Weights of a small mixture-of-experts language model, trained from scratch on English Wikipedia.
Size: 12 layers, vocabulary 8192, 50.5M parameters.
Experts: 128 experts in each of 11 layers, 64 ReGLU neurons an expert, a softmax router.
Training: 575M tokens, 8918 steps.
Below are experts of layer 7 (counted from 0) of a mixture-of-experts language model. Rows are named gate (a neuron's input weights, with its number), up (a neuron's input weights, with its number), down (a neuron's output weights, with its number) and show model dimensions 0-79. Each number is 500 + 25 x the weight over its row's rms, rounded and kept within 0 to 999. Numbers have three digits each.
Before each expert's rows: "comes before" lists some tokens at least twice as common just after its tokens as in all text; "comes after" lists some tokens at least twice as common just before its tokens as in all text. This comes from a sample of Wikipedia text that the model never trained on. Tokens count by the router's weight.

# expert 22
comes before: " |", " tick", " |\n", " to", ";", "/a"
comes after: " |", ";", " Green", " (", " —", "1"
gate0:510548533483522521514523515496473485509483527491506501473466508500476537496507495495471518498497521529518497456446514531495485509510508488532503531528515542434471502488484437491503487520506437557534452522478490464467500468509501481490497553
up0:498460497520479514501451489506522511496520463530509517524509512514508489545483507496538494528538489464464483524552476477513500495503521528454510480491488453539513510528531543526482477481489537493493533470484510511523502535471482486514476477
down0:500484532493497485508454495523505513516514481498524520516527463533498506478504523516522490494498506447472509483558481467508525511529451521488502494573494508484482521501498558499505456531525563468505509532489492493505490500463483455502478491
gate1:484537488500508494459544536488448489482549565467505574540420526461503472508513551534515530479536534538510517489486459488494532502472467495490487512502485526478520497472546503468483474499517490533480500533468510508535493505526504522503505514
up1:476576482492461551454547511494445468527522572483505555533464513502463466496535553528493515486560532552491479474480442500507518536510505528489502510465487537494504509500522501478489511537464485507515500545478516452499523480502549490506501515
down1:520431546530486492562466461511544511492519442497503470504552522518550512529483476431502507529513455519508497515512494520477496476529488510478520487489501474489494467474524531532474468464504498473480493481495526518525523541516445514463491495
gate2:487528507498508527531497446472517541487537496500503463527504472497524432505537475492502482496523506568478480523504475513475489475478499490501520531478515498470526482468482493455491464486482503504488479487513505456529496508499502548524500480
up2:503519521496554519509460438479513536460530504502498507510498476500476475505514456480501473478531477528487459478536494482527464474488502480472504484456522520531474491502480477473447466506493518542496466465516488483517478517504515535580520494
down2:522487466519513465484479502506482470499509526467506510527484513463525534459474532491543527489510530499450552472496461498507526489514562452496510498473489488535512493480479522504506477509539498510492450477478476505533512497491490514473518489
gate3:477492487485521515545476520468474492479461531480485465481491521487526471453527478480511482506536494535544556453469465456494511498462529544473439552528477515477498498480522505479449476506506476501478467508481539493478501481509512520491521501
up3:538529527507463497468502497506522498527479528530519545455489500518477493522492499501460507470482539493516524504495529517552503527506471502501530495493504501515537503521491503504540485533503498481534507510522497460489491520529488501486521522
down3:521470545481510526496495500522514522476475462523470499469498515513489488503490456484461458498488511505487490545542490500481496483527499487508490539513559502500504489532464452506519464490500507498533473490527488487527505518479472501498444474
gate4:513520466502490497493546474463476509456525536507502499516488515496474451498492498484515529528525496517503544517493501495470514490452504481508493496486496507480510453514512516553462487479451504493508527532467546471556492502511516520498466454
up4:465438492479475505500510477513499504502498522468483517509547517465488503451495497518481483515527534536494535501494451475465539541512529490471532534484478531491493520505487485499470487546473491511468504524528498519500518483520487527502444528
down4:481491479478472488485517470470476487493520508516522519474478516542514482507539522511537453485521465503527498503462530492528513512497521500507524502502486469489524496436511528530482470512461497481489529524448479518532515543504524514468514505
gate5:520512472490513507496535512513496503497479520523528506588503480536519491512511529556492459456506546499495549551477534492499515480500498480483483504524490497507492516465485462526453541521509510487497446509526494470512523467489522486547492497
up5:476444473479468495476494456494521507495495520477478503432528545475487514502512480481525517539487497506487444478483509507519507516491500509520505493457509511487515543541528537469515490461484498493520562490467485541505511548540489541489540513
down5:494518463514492515511510541504510509464506507567531524522463502514488521478482428500476472472471548489529503507498519499507513515476507481504473581491511501542456480495537481542452474513524519509572516508514500452526476520482565511513529461
gate6:541520441460483496508526536497529484508525496497470470502496519477503475525461525475517505495490506544508497496482518459505504500495516490480499470491494489490499522503455516484498545478457475477500540503506508460558464463497529554512492496
up6:495520532496553507518502490472595527517498442576468478485518548499513462505522490437492513508446490503510518496527496520507506522518490492530502464439498511458485481541483491540526478521485535531493490532482481482487491498533477481502511486
down6:507506481476511482436499496479497447478490516496519524467459448514473513461491521506484489521525484515463487485508471520459570490537500490487510519534484461481506477517541485505522481526478547537512516535506516539467495505483517502486486535
gate7:493504454520509486517492517464530520463493511499511478509483497493545452487506499490495477473503430478550500462475501483547522488525513479475471524525488489477449465497497499532446500513494519493472522482456500447474490527490490478512498493
up7:474557490509533484492505500496473507520504493487552499536451478493490468501516527536543486470520479517518569477491497472530506473493532468513481529520458523487481467497506512552471461503501497489511493510443549512504493494469505528490488485
down7:497518505496510512503538491533485506534520508477555468507507492487484459505522501521498485529525475520485489486502497509442542496510482556486526464493503506478516481469527561500503515509497439496458510507516484505443525502520468481464542519
gate8:543496537525473511486464498498497518509502504487479507494470488553448512452543479490515494500494507521444466479516519505512516484484498493517484506479469465466476428475477500479554485513508531479517501503520451519487461497503485496491504519
up8:483507500467529517494560557471497491506523518495508493495484503467501496542497502509475541565486516511551504480509507513471479475497463468549502491512504543488513463552516454538484513539457535506475512498477521511481489491479479516491481526
down8:510485509503494527509499497536508526490498513515498510519492490521496488529535495507494510489524475538521482455554511499462502523517522509486544550459517481507479479457451481539469494461455502519475512488541479476519465514512471544499524519
gate9:512556478509529476482578511435462471482501483518509488543449500496490492524508508508505521539530510524522518509480489502551526485443510475479560512439479485537491507479502488525502515470535470530477491454483545486530468490499499484485540515
up9:536442485515484482470522474508482504538497536474468504427514508464486523493521511453504550485474527488457483502497467500501518503494463497515488481530519517497507539505504524512515497537482509492507470536503444524474587476486494465510526513
down9:496527492486527479506509531465505503481502515517531494488477474573546517489512443506468481495475460488547472483520525498507509489519494510527450534516484524514491483505508457494517481501457550491483503511491527506483504509488520483540471491
gate10:503513527520527529555464484518501455466482489560473503490509513492503492498487501476518518481448477470495501497540501482488501512501510489500513477522510499514560529524485506505523555512487508504490459496508483507519555490483562489518465480
up10:519473474469505487507488504469512494512533532454541547511508478498494563458455473502506490491532506488505486500513483506527458504514497508453492535503467506526442515505454516476500469499493478554502529512490511486492500532552500486489505525
down10:487476494526546479527510535487520537471513483538503530460512542507510516484504493480496492475453465506506496479460476524504434518435510496495477494517471556481478474512506527511469492480470483455520511502479526523500513549487480540480512485
gate11:512541478493523477501512473513463479467515487559476494465465522528521475491497527532489563489498485498524535513487497500503521479515474465488493537523507524482484484538510530501510487511465459549507537481540543508532492486500528484522497521
up11:509531497496513521505534468500512520512485513514508465453476504504545511556513519486507512471463552515513424507532530528495491517542482490506467507526502487486554506520481502548509505515490498490450520511523497511437526514519457508499537506
down11:494473461477465480477500482543497501525492485535503509518483518497485489514491500505494493479508555464476514537581508505526527455516499485462508528489497534480496506498515469509513481461526513481526523529485474530524489455506521481530493479
gate12:486460553516509518518511468480487506488512512513508502502495545520512485496473511504536497482516525539502507431473491495526467515457508532502484468481471479431481518511540514481472485509505438503495501525518533518486484477509522499530490491
up12:513514494482500487543537531497461490496503479507493515536477514496467464504514537535488499498532495510497526468509477500467449500525563503486459504496500519530516545476462503486526510507477487491448518507524518495524440485502512485487486553
down12:512487513539481514494481487504500517528455465484492491526561525538524515495490549448510466517527484506498499492544507533480495488561465489518501458490537519493484462513473545501533522461535488484480498470404471535546512498515470515495498519
gate13:537504462480502531504475508489464454455563522512496457486469492497523451501496472489551510499509507498503468533509451492529504479477522469490470549478494501531509517499504477509477546512522483469525513476545539457511490496453498533510498472
up13:504520497537546468504535480511521513477489481450496506438509509489489530531487531474534494500493513458488486519511536474519478502491455487526487523505497492546460438484523485523492436527474527496488450472490501522546452466514463522483485511
down13:517527519468508512489473481490537513495545528515496496488472492437484491491522542498530501490486542508488461527516466556483501467495454445507466521488497503464484482478512489477514457516473503520492488558528535529487499481500542523554493504
gate14:511501489520525500455507521485495468485515507491479495480487514450537501489520514560510478457515510500533464511485484507467455487515533508509523532496507491500460521523509472536507563499554481483486505515477491492478504470508532506496521492
up14:466500474475526503476492506520508490515500480484474517500497500497479526517551533544518509546493502491538526514534492494528466514521501454521493505470521563462515477482494510513557489530496523509546542472473449527440494470523522508512503498
down14:500488491456477514525519539511500518488547534500505488497497445491473460497512520519514519467515481510518501520496453501524525509479487526497493516516469539474510520510501540479465461518514484464496476477493512463509481540458500489555507504
gate15:444457489506481472513490440496513503468493507500517476481563498513532511466452415510495510510436468514479504492517512458469548559521520505499544490518497475526512539477481475529510523495474535467524501494526489498493476510513524459515470520
up15:489487470496490497516467480501540477513485471510495511502530523516516524510449489508484520467463505506498507521513486489504583528517512502497494497485499476475538513477424491486563451483516452500477529526470504502485475474496523465539464528
down15:497514504493545533494478467496526422525464478489519476487502543470501494467466533500453492537502478500535538510498517485474503535534527506542511504549479473469501508501464490496508473493508510496523506448552465538477511542521501494526494489
gate16:483478550494516506494481445485497461499503512515504510499533510528453456469500420517518508465456483512482493489503488539466529549505491544507492500501498520471473521544477456511508470520508535512549474539509486478493510483500464545465453528
up16:493485543484512511531477461492485452503512530542522500511519485505486444472517443509496511467457479519479491501507476523486530563509500513501500522493465509472472545493477474499510490487551505506531482536497476492498491495516462527482435530
down16:532520500496523537465479528467496470531489522513530514524488492491520517486500491510524504474512476482544524477459511461519502527502513484490511499486503509478476494528496480475484502487450502523497506489512485532521495506549529528519519484
gate17:499497483484508504521530529533486443465487549499425507515498487452477513520478521522532528466514475540558552512483471496505545512504524491483531492470515498506486482487465511472478534480506530503452502456496487530577465520484538506519484469
up17:496511494496565457516513521483517493441430490582501509500469474482540515527462454469517494529461505516529494505558514523490521518483515521516456500509503490472496487525511526496492490488484560511479509515523523533486476520464530474489487464
down17:520496479484478513470505464500485523531521525499508466461503469523529502481528544502503497527484507463472506494464469490459508505501489509512502536488483489519492534471512500486527530520459474533483500519506499502449485488479519489489498473

# expert 75
comes before: " ", "1", "3", "2", "4", "14"
comes after: "|", " |", " |\n", " on", ")", "2"
gate0:502535514480486476493489536483473474516524509485522523522524499509483502477539452488492472466505461504516504488508548494506482509535501472532462486519486550471493452516503473538514509528512501482501498506497541507463506498552482503476454507
up0:488476485532499536507514453509552532480467492506474470465482488503512483520479551512508512506511512499491504528488460519467508493473494523480551516458506454526512515481481525468480501497470506520490502488494460500531505504466530505534524504
down0:483456514516495482495493487514514514497462468515531490526503481533473475461487507508480472521509501527511516507517474528518482516462512478505481498542569479501478513505501488563494501500511486458503495474519506495514465523487498493476516494
gate1:512468516508512521507477518471492473500502453554513539512505504568534524495487511483496475497523512496525553485525516542488464470501524504496503501520482498518503492481491514512463511483504492482502470518514574540499535531515498492480469473
up1:504472529499525503506490538482480478527511444555524549519512513545517542477483493503504452514493494494512560468518528532520472496507501507509480522528469480539485511507481499523486494465498495478483487509506548541495519533517481499466488482
down1:469505479470469524503559512482483544482517520504495496518524482493516497497550490544477528475535520472431476482478527507494532512466506478505507526466478483501492507509496558477561522456496477513478480468523486519517501486485491452513521543
gate2:485499484496437478481483477512488488498521455449491490480480490509484499495512492513441517557507483536473476478532471494509495502500524494555534517470484469466485474542469463483499520529479485484522484459519526469505504486505524514498487516
up2:510466493490569513517524529506505528500459529558511504525534524507530505496477522484542452458507512458517521515470550520494526513507485503463454489511526531510492511487505513531493448474519524525461518547486451521488527534520489485499505467
down2:477444510503486496514520517541472501513483501498531478518529500504506442496509459491494496468520511536523489507480535480521489539542490480495500538469464510509529526518456521481495527515491526477491524484518539504478488479507490515474532513
gate3:479528514514440504479450504552530448509464484493550483497503455485479498503494498515521490515503502523511517487488472574528546479475515495451525503559537532489507492486501481491488506475491510490509497449509501501514506479440479542487478521
up3:506445489510543463505517465522510519490518463495439478515514529529526491490502497487466454505507500472495481535519530437495496529532478517528501463440487471505503542514485513528512478523513529528484494542487496505489500509507495483513534498
down3:525568491499492511505569517464502479492531532520532511541496527482517513426445451466462511479493548485495518503553479491467482525520538538488476509499432474466476472505518531548461484480505504512528522517494511514471486537478525521477479480
gate4:499502486471493513456493487522500500489464467472503509470535464540521496506507493502518460491496523465516528488529482454488521541472479511516471499492459484464506453462498506518509509563503507530489482503518519504518497478491536486511506548
up4:509495529508525542493500508511530514504506536478481500492517528527514524521510473485514461495511479461491491474519531491484522534456475482492474492510496465537474509486480478524495506502490492540513515531506515489476503482505536478545530545
down4:505511530474528531492490517487523481496516502499450463467521530514499492492501504452527486485510473498533551491528496527501518499476426490537441478469489480498488471479520515516514543495509476475478493510490485490482505466472493533495527551
gate5:477488443463541461463496484531535445509505534454461492436474514495470507490472499558548506510486531493479525480513447490458535467440498514504533492493507476464500475530473505510542509541484505507498504490475489489481521496502518496481505474
up5:515512498490457503500483508464512500532452468521511464487536512512535467523472478462471508492508436510485481503475551513544544482524488467448495504488465527520480543504512470506505488471522503482489494469526504486529466475502535522518514528
down5:513492519503527487476449490528515458492488445473527501517486512478495499502504538464509491507547421493493467501520515492522453481531527505470540495515478502474464502520526485491535499511497492502448491518549554495476527504535535508484460488
gate6:483511462501519517454482517501519515473479537499480506489492495448477512486540515501505488522522537517497508530498460485485480522456509506519488481512546473501513476466492498544484509525443476489517489531470486492485538488490519488475535495
up6:497467519495471487482542498457471480450482484493483506513501476514453537511513503497510458487495519494506520531531487492528506490536477472490507541472536506485517523490468487497486500506499520543438477508515464524481517511494495474476536538
down6:548517503477510467505497517495527463503503504531462499497501539515538469494496490496508470504479444536512493445545506525498526515493485503523514495464521541493489485496474458507533508481475503511478468490482522540475499473527561541512506482
gate7:501447442510475507479526500512490496481483520506478507495493531480497472510475534511506531502525515507515505525507492505475489497463513443527533511520498466475508517502493490536524531449519505456501509484502515517546489536468492487473511439
up7:480460510510515490533535489448483510484461537514510530513505519539543439501490483441485474507507493516545511534502552475521522517489478508546474544485503465492503486490510485513481470519531554529538496510485486466512533472484553474505532537
down7:536488496488529504501461490535497492490549494511463488524493539465535488502482524522512485496506482540480482491521450500490478492512508457455481526500492490553498521528437494495518515470490509494474470496526491522472538468484485539508494519
gate8:497514493457484523495494531502513488506487541470462484528503486539519511515520466520493483468521500501547572458461518511464456469495513511471471474510478481477532497510487464486473482463493490484501514487467522475480508494516472473508541550
up8:516521499464491505535509501483470493503452549490506518526490512515506499483504471537484486490546480487573561489471521482453490505508487538494512497494490468546511496527495500515474494483482502473516492493498478472472513524503527495464526493
down8:494478512527485522528511516528516539502489521515517463487545468465531466448491474498486509485505469439492500480477530512500503490523480468452522456518490524498523526494522553479539506471495467562497507444498491433485469549477490488525499504
gate9:494501474490461472482507477510477472487457483472484469499505456485495505526520505514505508499514490437517498511491469544502467439499512459509504483456530514446493532498486523488507506499523509463456471466485483499498482540443487522504502468
up9:525475501493530457477484516499470465474513539522536525524470480497487494524500500518517503468549506499497525500490531548484498464490480446502497476495511489483541492522431491536487444449483496481454499494511497535488522544457520490490528454
down9:494494511555504496489479474516465496528470562491508503448523492531531507499506473503528492521543522456535512509541529483508597496473493546460513522539494491513517510483482515490525495528509470514510532497486474488551506492479496490486553520
gate10:506528463493542509526518515523507473501486484553464492501456520490439509523479534521521485499504469512501512507485538476506456522497473453495507558495518509521508487500475490501510474473472490456540509480536494492543455495457475487505540480
up10:500522455492530497512526499492506477491484482529451512505482526528477518549492485492508499511482483511475502463471535480551503503522494492501467569495473475537490504536500478502496468487487505472529544518539478506524454482487489503552557510
down10:488481493468564469502456487482534495474518468514467498513513485489539503498447489472519458529500489505455485532523524510460510552493526553503525516488487559479443501521517499523472466498497520499496493454517517548508480507496491527488492494
gate11:507527520437491474498498498505465529502521505508498508511532468502492520536508488516527492502522494481515497527501558473495498499576527525490509503484497514520502506525503496515484513479523513507495499522540512474504479479512504499451476502
up11:519515511438502484504511500519481503500534539473513516522508487533507505526498492522517449462530482481540522474472495504472503543531525506498490470475514514507513445496474448542501541456465508500485520500489500484483497448529526509470481490
down11:549524484547492527554519523466479515547487536505467489481537544527467525509539480479497563467472465470491484510474541497504518449511480510486504479526465456519492540505508484478521466484500516492493491507518517517507520443517504513483455471
gate12:532562487495465514504534553498457515522541545516527502524470489546530491483522517531498465455552500544510503506498536512500464490504508504483448452502509516482526533519522497524476524537502486483552492512493518475477467513520507503503452514
up12:500552474488462502505533540500461488521532560509488512528441481539538499491522517522499486460537502524495519515498512512480479476510520518492433477513519512493522531535530492526490528532502478501557512519482508463471470485533490479501481526
down12:512503540508506470556539496463493532518511472482459480464547528441502516489504457447497549490494460501491490542531522487490503488486531477507532513485485498494472512529470535490523501488547517521511499519541458531485508464517483490513469520
gate13:502454532505493529471516500492469502513485463577531504499492513520506515425478533505505514485523480489541527480539540512477514500522488544516484484561498481472459531509543501494490492476532548512484511501505505547465481537517494488529499500
up13:484465552516497492456530518494474503505480448578515474501464498533507528430505528490504511517539510499519500497567548489504499486495508534518480511526512463500480564509548497500500488514547533512473493504526485505472493529497502491520538524
down13:529471489506500497492522474471512528532523488465480499461510482469525532496488530493458492528540488518514506509501483540502484505475523452479495489487510477509465474520490548551502559479515486507527524466501446493494463457518508459514505504
gate14:518509502460495450473520519480470515517535503487469544499457498488517528506508545460500515487481515514494514511451471479504442491483516538489514460478524507499530451491524526506509533520506477477511527551487525517520502513530519501504496535
up14:508444482542494457541477483503521531505522407469478449501535515498555511524503489465510508526471511525477481541512500507512521495540484439461531548471500503509516509498469486494516481477530504478482503487526484469499500526485457503477508514
down14:493535485483524492419479503535495414541495500478538529504448479500478505540485540529531490487516505526523536475517477461528490493501539521518472454509501526486496476478477507476494496492497506459481505488520499508524464495501496492511505449
gate15:499517506467508532486464501506528500512493548470463527517497487534513459518500489466526497504510494474522462498490463521556507499498486475473481450526517525451488517499579488489513544513525556487514496493473488519506540510484496522516508444
up15:486438497498472533516524501484515537507522502490506512521516521462487458483526481472466513487481561534466472516462508483472513507520501522488513491466448500541512506476503492475496485497475469484454480519550497425486506530555477502480478538
down15:517517494497544491500507506468517517503443485519513505490502485531524522489468453492467455506469507496490515456542473508504495521527518528500499511522450522496496477477514496513512485495512520523484491498534493560529508545467491459514475468
gate16:503470503510475496491505491511467479496499464519498501489480493536466469491487506524526514488504477461528497495541498541547491486467497456499513497519501486463493547511515525512492481499546548529472485453494508534499497519463496481505533492
up16:502521456514518459472490488517518480510476481455518485512498484469507530507448503528551473503509512424527512514521475518502541513507467500498512485442532503484502485497483446504481465500525519537495495498407493520483500465471469512469482445
down16:504511496511454508513498493525460492501505523497495462513531534490475443476535490476519514498516515515516506521481475459526489491487500530545524515476529511467555518481485523476490483486519511491475493489431475470480532523514488494490558529
gate17:514473481524491478510508492508514515504494518483542516475529470511477483511472495512470511489526474506467520495527509470506498511548508539488435492480503545513534488528527516494481495484500467506498460492510526510540465516453498513475458521
up17:511511530481528505490504498506529497471504500477442488547497519486503524499505503509495491515451509493537487508453496522513516480482481510529527496536530458497466521448475524496538522487470514490490507505493512489466493506532489472549564477
down17:503512480514487517508545458552530488456499484488479476522456489495523498461474505500519457508471482478489507486490527512500537492507466458501481526539450487492522471485482490478489520493473515532498506512470463511510563505504512443515503533

# expert 46
comes before: " |", " (", " |\n", ")", ")\n", ";"
comes after: ".", "0", "–", "2", "5", "00"
gate0:526469497497524503504524527510532579492562522521512481497528505480506473493526519494490514465495488473461481531489451502483464465537480495515471500507481498496478499490474520509534476485528486517472534509516513520555492545495483459470530468
up0:473514490553467458483458528500481458536483500479504488471503504533465513504488502511511491500505494503518508500501543497533489541471494494453491494480461470466515541531478492520513529478489518514506504493536426468485508479519471506498475486
down0:513504510491518493504467532497501494474468480499487529491510483499514484447478538500478498489485526510469502470555525520514508549522497475536519470468525519448472500479495444470537465483525442539492562532498511478515479491485494497476466514
gate1:500470479508474528504487484516473499440500518503494474506470493523524466479492454516535525479493506469517478504525489499491495474480493546481483534519513489492496525457517490504498559510530484517494504476485464469465551493524510482492530468
up1:553509496482458553497479522539531512521504496503482524472533501473481531533513519467478525531506528508449482489444476491506499486512514515470519522523487487570483512476481512471519465474427493460518505486551515524521479470549522529514499529
down1:442485466493498487495477478481453522446475496511493503510535478546523502576495467514537493472521524505511495525518496469508498525467500477502461511506496512500504507517470487506522468506482498482546510537535487497530493519453523530508515471
gate2:521501551497539473505487494505468552478535497471516504477470501488474531479495521494475492487533499467516530505502512486561530517522514482515529494464454470522475485456496518528506499526576513518493494510519508558496479507497477471480529470
up2:486462517512474514554487522490511454506485511555487510486513502534496493554539487471466544509491514489514499478494470500509465484534483479480507484499525523503512509526498466487486521438489497489488551528474533515560509507553500461476463498
down2:464512492483480528472512515530520447499491529520524490485509467470479524508539457517543515501490451496548474509479509504501485481532520500506483479504562558471505485458447518539509490489512481484528482515518488538481443506478516497493493455
gate3:506466544479495523509522481486505513496496486543522496499522470542486487490537481514469486490492548496498463498508486496463489507515487467469487530513418480502487488485520504468505503550508506461443496546499559515490502522541546482488455509
up3:525488516527458472525485516488474489531505511504503475537488495467472487493472540493568502516501519467476461495527472473492517479483523489497498513462491457471538498532503470521498476473557474519492480522478505535454507479456486480486499520
down3:543520551517491502476471501463509475550489482491555484518494512555500500492499516482514492500498491476503569478551455491523530528488453521501526509461522535501470472524505464485504473465485524501494503510497543501529476522529518517523507487
gate4:527502515494507510528483496506530544510524521507538464513543469506467504480506542473504502516510476535502487517515500485464500497508517537524508492461481532471473530513525439527517491447483484517424511480550538498489536494486477549469483491
up4:522517427462457450478462503488485494507470494483499528503494532523500499495526482454492478509508542503498472469514522473531521522511509488471526527513509476475509507533511494537498462492498449499478491540470491523500487461477444502534550524
down4:504513507508498481478482496498579489484504485509523512474461491473487529536422481488495510507477462489485511486502494541488491475468426509499519513499513488506477461498481503500495497531537556493463500534500452539509521461540492475466553504
gate5:505462520530528506529490505561502514479454491495477479539509494475535493498503529500480525501486488485506483520508509470531540510490505523519543534485459538538525500496489502476507493511505479478532549561537528507543445521509515556476435492
up5:508455518512497493527477533569503489474465512516483512545490504476517489480514523488489500508501486465519485517480542503527529516490504535506530550470472533537532518487471523477501478500532470476515519545551511490528461521528527535466474497
down5:487525466548528498506490481535505484477479496470477476480517508487475562530497480459481505520462514516467496499479521509483569473450496505495487500546525483516480531464511496466510525498503500466515509498542469459482514487496478473524501514
gate6:475508520509479529499537464469502514532502508517504495469512489504512474498513481533477481523501506504494483515497481518462531512549504563523487482496506477475470521514512518471530490493465441459503495515488528537499459489491475474496476501
up6:513492477495546458485466535509508495481509503468442501510534528501497542476467498435505540485522491507457493473516513450547507509479484495499507511544479509534449461469484484515527512524513524495472511479489521485514530536465519456513525492
down6:473459473498501542531497523524484522527499485521548535467526489531434468484529521480473476482505486533494473478513496507504495503494497513537530539535527472484474472492509516527484485488498559521508496536484514483490502532538504477525472488
gate7:464492506511437477442514482527500468430497488534465524512475508505519468474523564499540502498530500502507519527500513470508545549520487504489511515519514505534508489530494485486508508465500520518494489496490511552481492501509492515538483489
up7:503498482520536520523496504476491506552491508508513486500516516505502548518478485496480527522513471525505439488507467531491493468481494490525493467453505526510529497483541506533500529525521483471479527463486509462484524533506533444497491522
down7:519529531522544495492511485489505533535506490535504514520493495499496523501501492500477508513510489545488472509506529514490472520501535498492476495471474446476480502452537500480456518481439455532486516487506489476481500549534467515519517526
gate8:503543454495470477480486510471500473486531494500526531517487476471503487554509548547496501480513520495533470492496503451544495467500498495487480504500489500521528504541471507530527535485481512562496462525483501537505489528520532506525508461
up8:525532509510526549506573499467459497478494486468539468502492498542517493521505491553509494472519506525540521519489494481542511448509509490511524482511502494538542506503514481523484503466497507449538527518454500507536508493518512469501481471
down8:505489513510482458521474540528508535502574486498496485539521526474500493468504475488529510482499495508448516514484446467528522467506506509500468516506468507499509519516506527526526466523501515491532483579492496550489525503484470489447553491
gate9:494531475466485517459514498501484480471494479513489502537489516519493503509523537512470547482510493482556468499477512470472475506477529501478497504485479499456485489514519469511504464425531490518508477545506519491505497486486457476481510473
up9:533461513510517537483504503506527496460460495508498495509486507492521466439494484479442475484480515498482532511528484522442483513512495520485490488446510512534508495506546497509523518501456514506523513449475496503462503547526545570512529484
down9:498479487510518509476478495520528509528468499502520495463529484470472488482491471474460491487455460505491498478476510480472550504487489496458535515489534523504516530502484483489462533494480518513535470467559462506476487520510514518483548486
gate10:472467512486514483456512482463512472463519544536509514477489500514487444495534499531508499516495480531510522502491501494492449492442513529502487508471513488510500513471537513483473531510466509542530482502553481508519470469475552519512483469
up10:491489540515495504503497487476531501479484489553565495488491511464504514523471533514485497544482514442544464519531482529451487525513477501491457479509494488483495513481520551527499497501536529499493483492549514553497458486474531492475468504
down10:509506490436500526537538490491495489497526529515539495497485500510495506504538496491500489501513484477493509532518545468475533547535489547463474511511463497505532576500515535444497521503500504516495518505502478509477456514483512471519468492
gate11:503498500482497534488522456466489498490505500490536466512537517492467498472512502526513567513491449495537506523520495514514500497490477498492524522477511459472475433504523478519484471501502481515489502522463490526514525505517484484524514467
up11:512492467485531503504476557502518533474492515495476479502506486518499461530476464468470503482527515480449506507514520491552513573535513474516477436448490532494493490481465507444519539543475496494477490485482529515483473465507514546438477538
down11:489449492517505503487507495513508530529482500490543504531549472500487492510469501488508483497512516485502518527486528488470470544497492518513528497509501465509507509518488507490480543495499522501468486461543456469479552481475507548533477488
gate12:446483478450497507542442477506492501521501520478511479571492513496480491519508522499530482517515519485453468515459524504516512488509494495487542486546487515526512515500475504538533498498523475492490507500497501544498539481517516480477476488
up12:573500525530497506474495482488513481468464504504506517472482504454489522483500464491521499508470520524491471496476503454480502487477501524500491513451529463502476480532546498477466469519498483486506496437540509489523475469473528485513522543
down12:515520548474516510523459508508511541475532502513513471529483492501516486533482489489483428512473498490511519433483459508515466540521497448524484528512468487456488502558480496510479502479509533510524444514489536476522468507512496500535497503
gate13:510504506513483535478510471532492500472519481505497450510495504515508433507509486502482542505489441520509522497518501477479487509498517474477512507523490490440519445479528493511460493499481477506555498484476478528528542490509502483495525488
up13:489503534531502475549488539498510532492483482509473510478546509462528516530494506524478505520509521497493509452499520501478554536472467458489488472472469562515490531516464501487547550504467509468471545521491497514444468502499486513509515527
down13:495503477460491551461510498461458473535528500538522539503531472545504484484487525491534500475484514522480485479477512483479485482531488515501519522479523457531502488489507490509517502496464479492499472481528472472533514534518503547511454464
gate14:494518469475514527513489501486489509509509506501513487488505483517508447487528495510452522464488456505495552513497513534531533501507510497488559473517491469447459486513483488507436530490481500521466491551482520480521498526543489490499506514
up14:485583518489495550488512509500494538559456492509535481523487501507510539530486478524474485522499486507506522470497520532502512533483515496503506509503518469516461454516525533486467488503491550509441465511504513521533468525522499503543499514
down14:473440533479486468507541490493443509468498497526449479499509475471511465529513517467519483529518526575483512521471461493524505513503491492481488491498529488508492527532512483488477508526490498491513481474543456517498497474456489517505512501
gate15:510531508467379550485505455528479526518481520522459459520500501469500475492524488491502495498516507508490487504493488491469455475498493463482487537479565531472529509534499479514507447540526509480507526536485517502475493489492473490497524513
up15:547519519453414555494465461508489542492488536551462454499509489461490488525523471464513497491515518516516504503469500486458446493491538463486508544476551529502509520501513491536517481544529488482508528552495521484479486469525492490472536503
down15:510530506520512493498466457471526467498485463459468443445499503477499536535470517498468534540487490485516507521503481525485511470478468485532451516518512528485494509489479515491520474492520520459508513473518492481523485501472473508517503547
gate16:512505538516499534524537509484493512522508493449518476449540520534498489499484479509487484491505524494491480443498519494519488460498467494500522528464521512529484492490484482484489498493539459521512512462481464437476496464496500544550514547
up16:435513487513478507518553476508460512479545520500523480479505488530504497481514460500522485493479546479484518450471509547482505468434521481483541541442457491497491475488487496467526485492497478546478509538492486471481548505484469511503461521
down16:513487498537531515488497508463515480510487498497466512501480535519530497514467475536520475517488525479526533440453496480524489482474477560454519470527477518475519461523495464502479510527539433448487502482467483526503479497528536473496529482
gate17:494473545491483556510500476496487486524487478427461471499492521457507499540486514511534495520492456554502521469518442509506495482471502496476528535484524460493495495514545468527508492526481485480505445500527537480495515534530494480480464533
up17:494512492475544476499522488491487479499515522527528517490468511530486463474532452499488506504517541500520502478450504480456511548557527500515487470497508521539495519530500525558498504479498486460523516465460507554523469517544499482537512491
down17:489486507478499525502531525517517507481487545523500493545496488502521476509526483451519506506483464493500470490498516483501469511526490544533506487445486492497506503501513472476525454519504472477529498514508495500499504523464492528513546451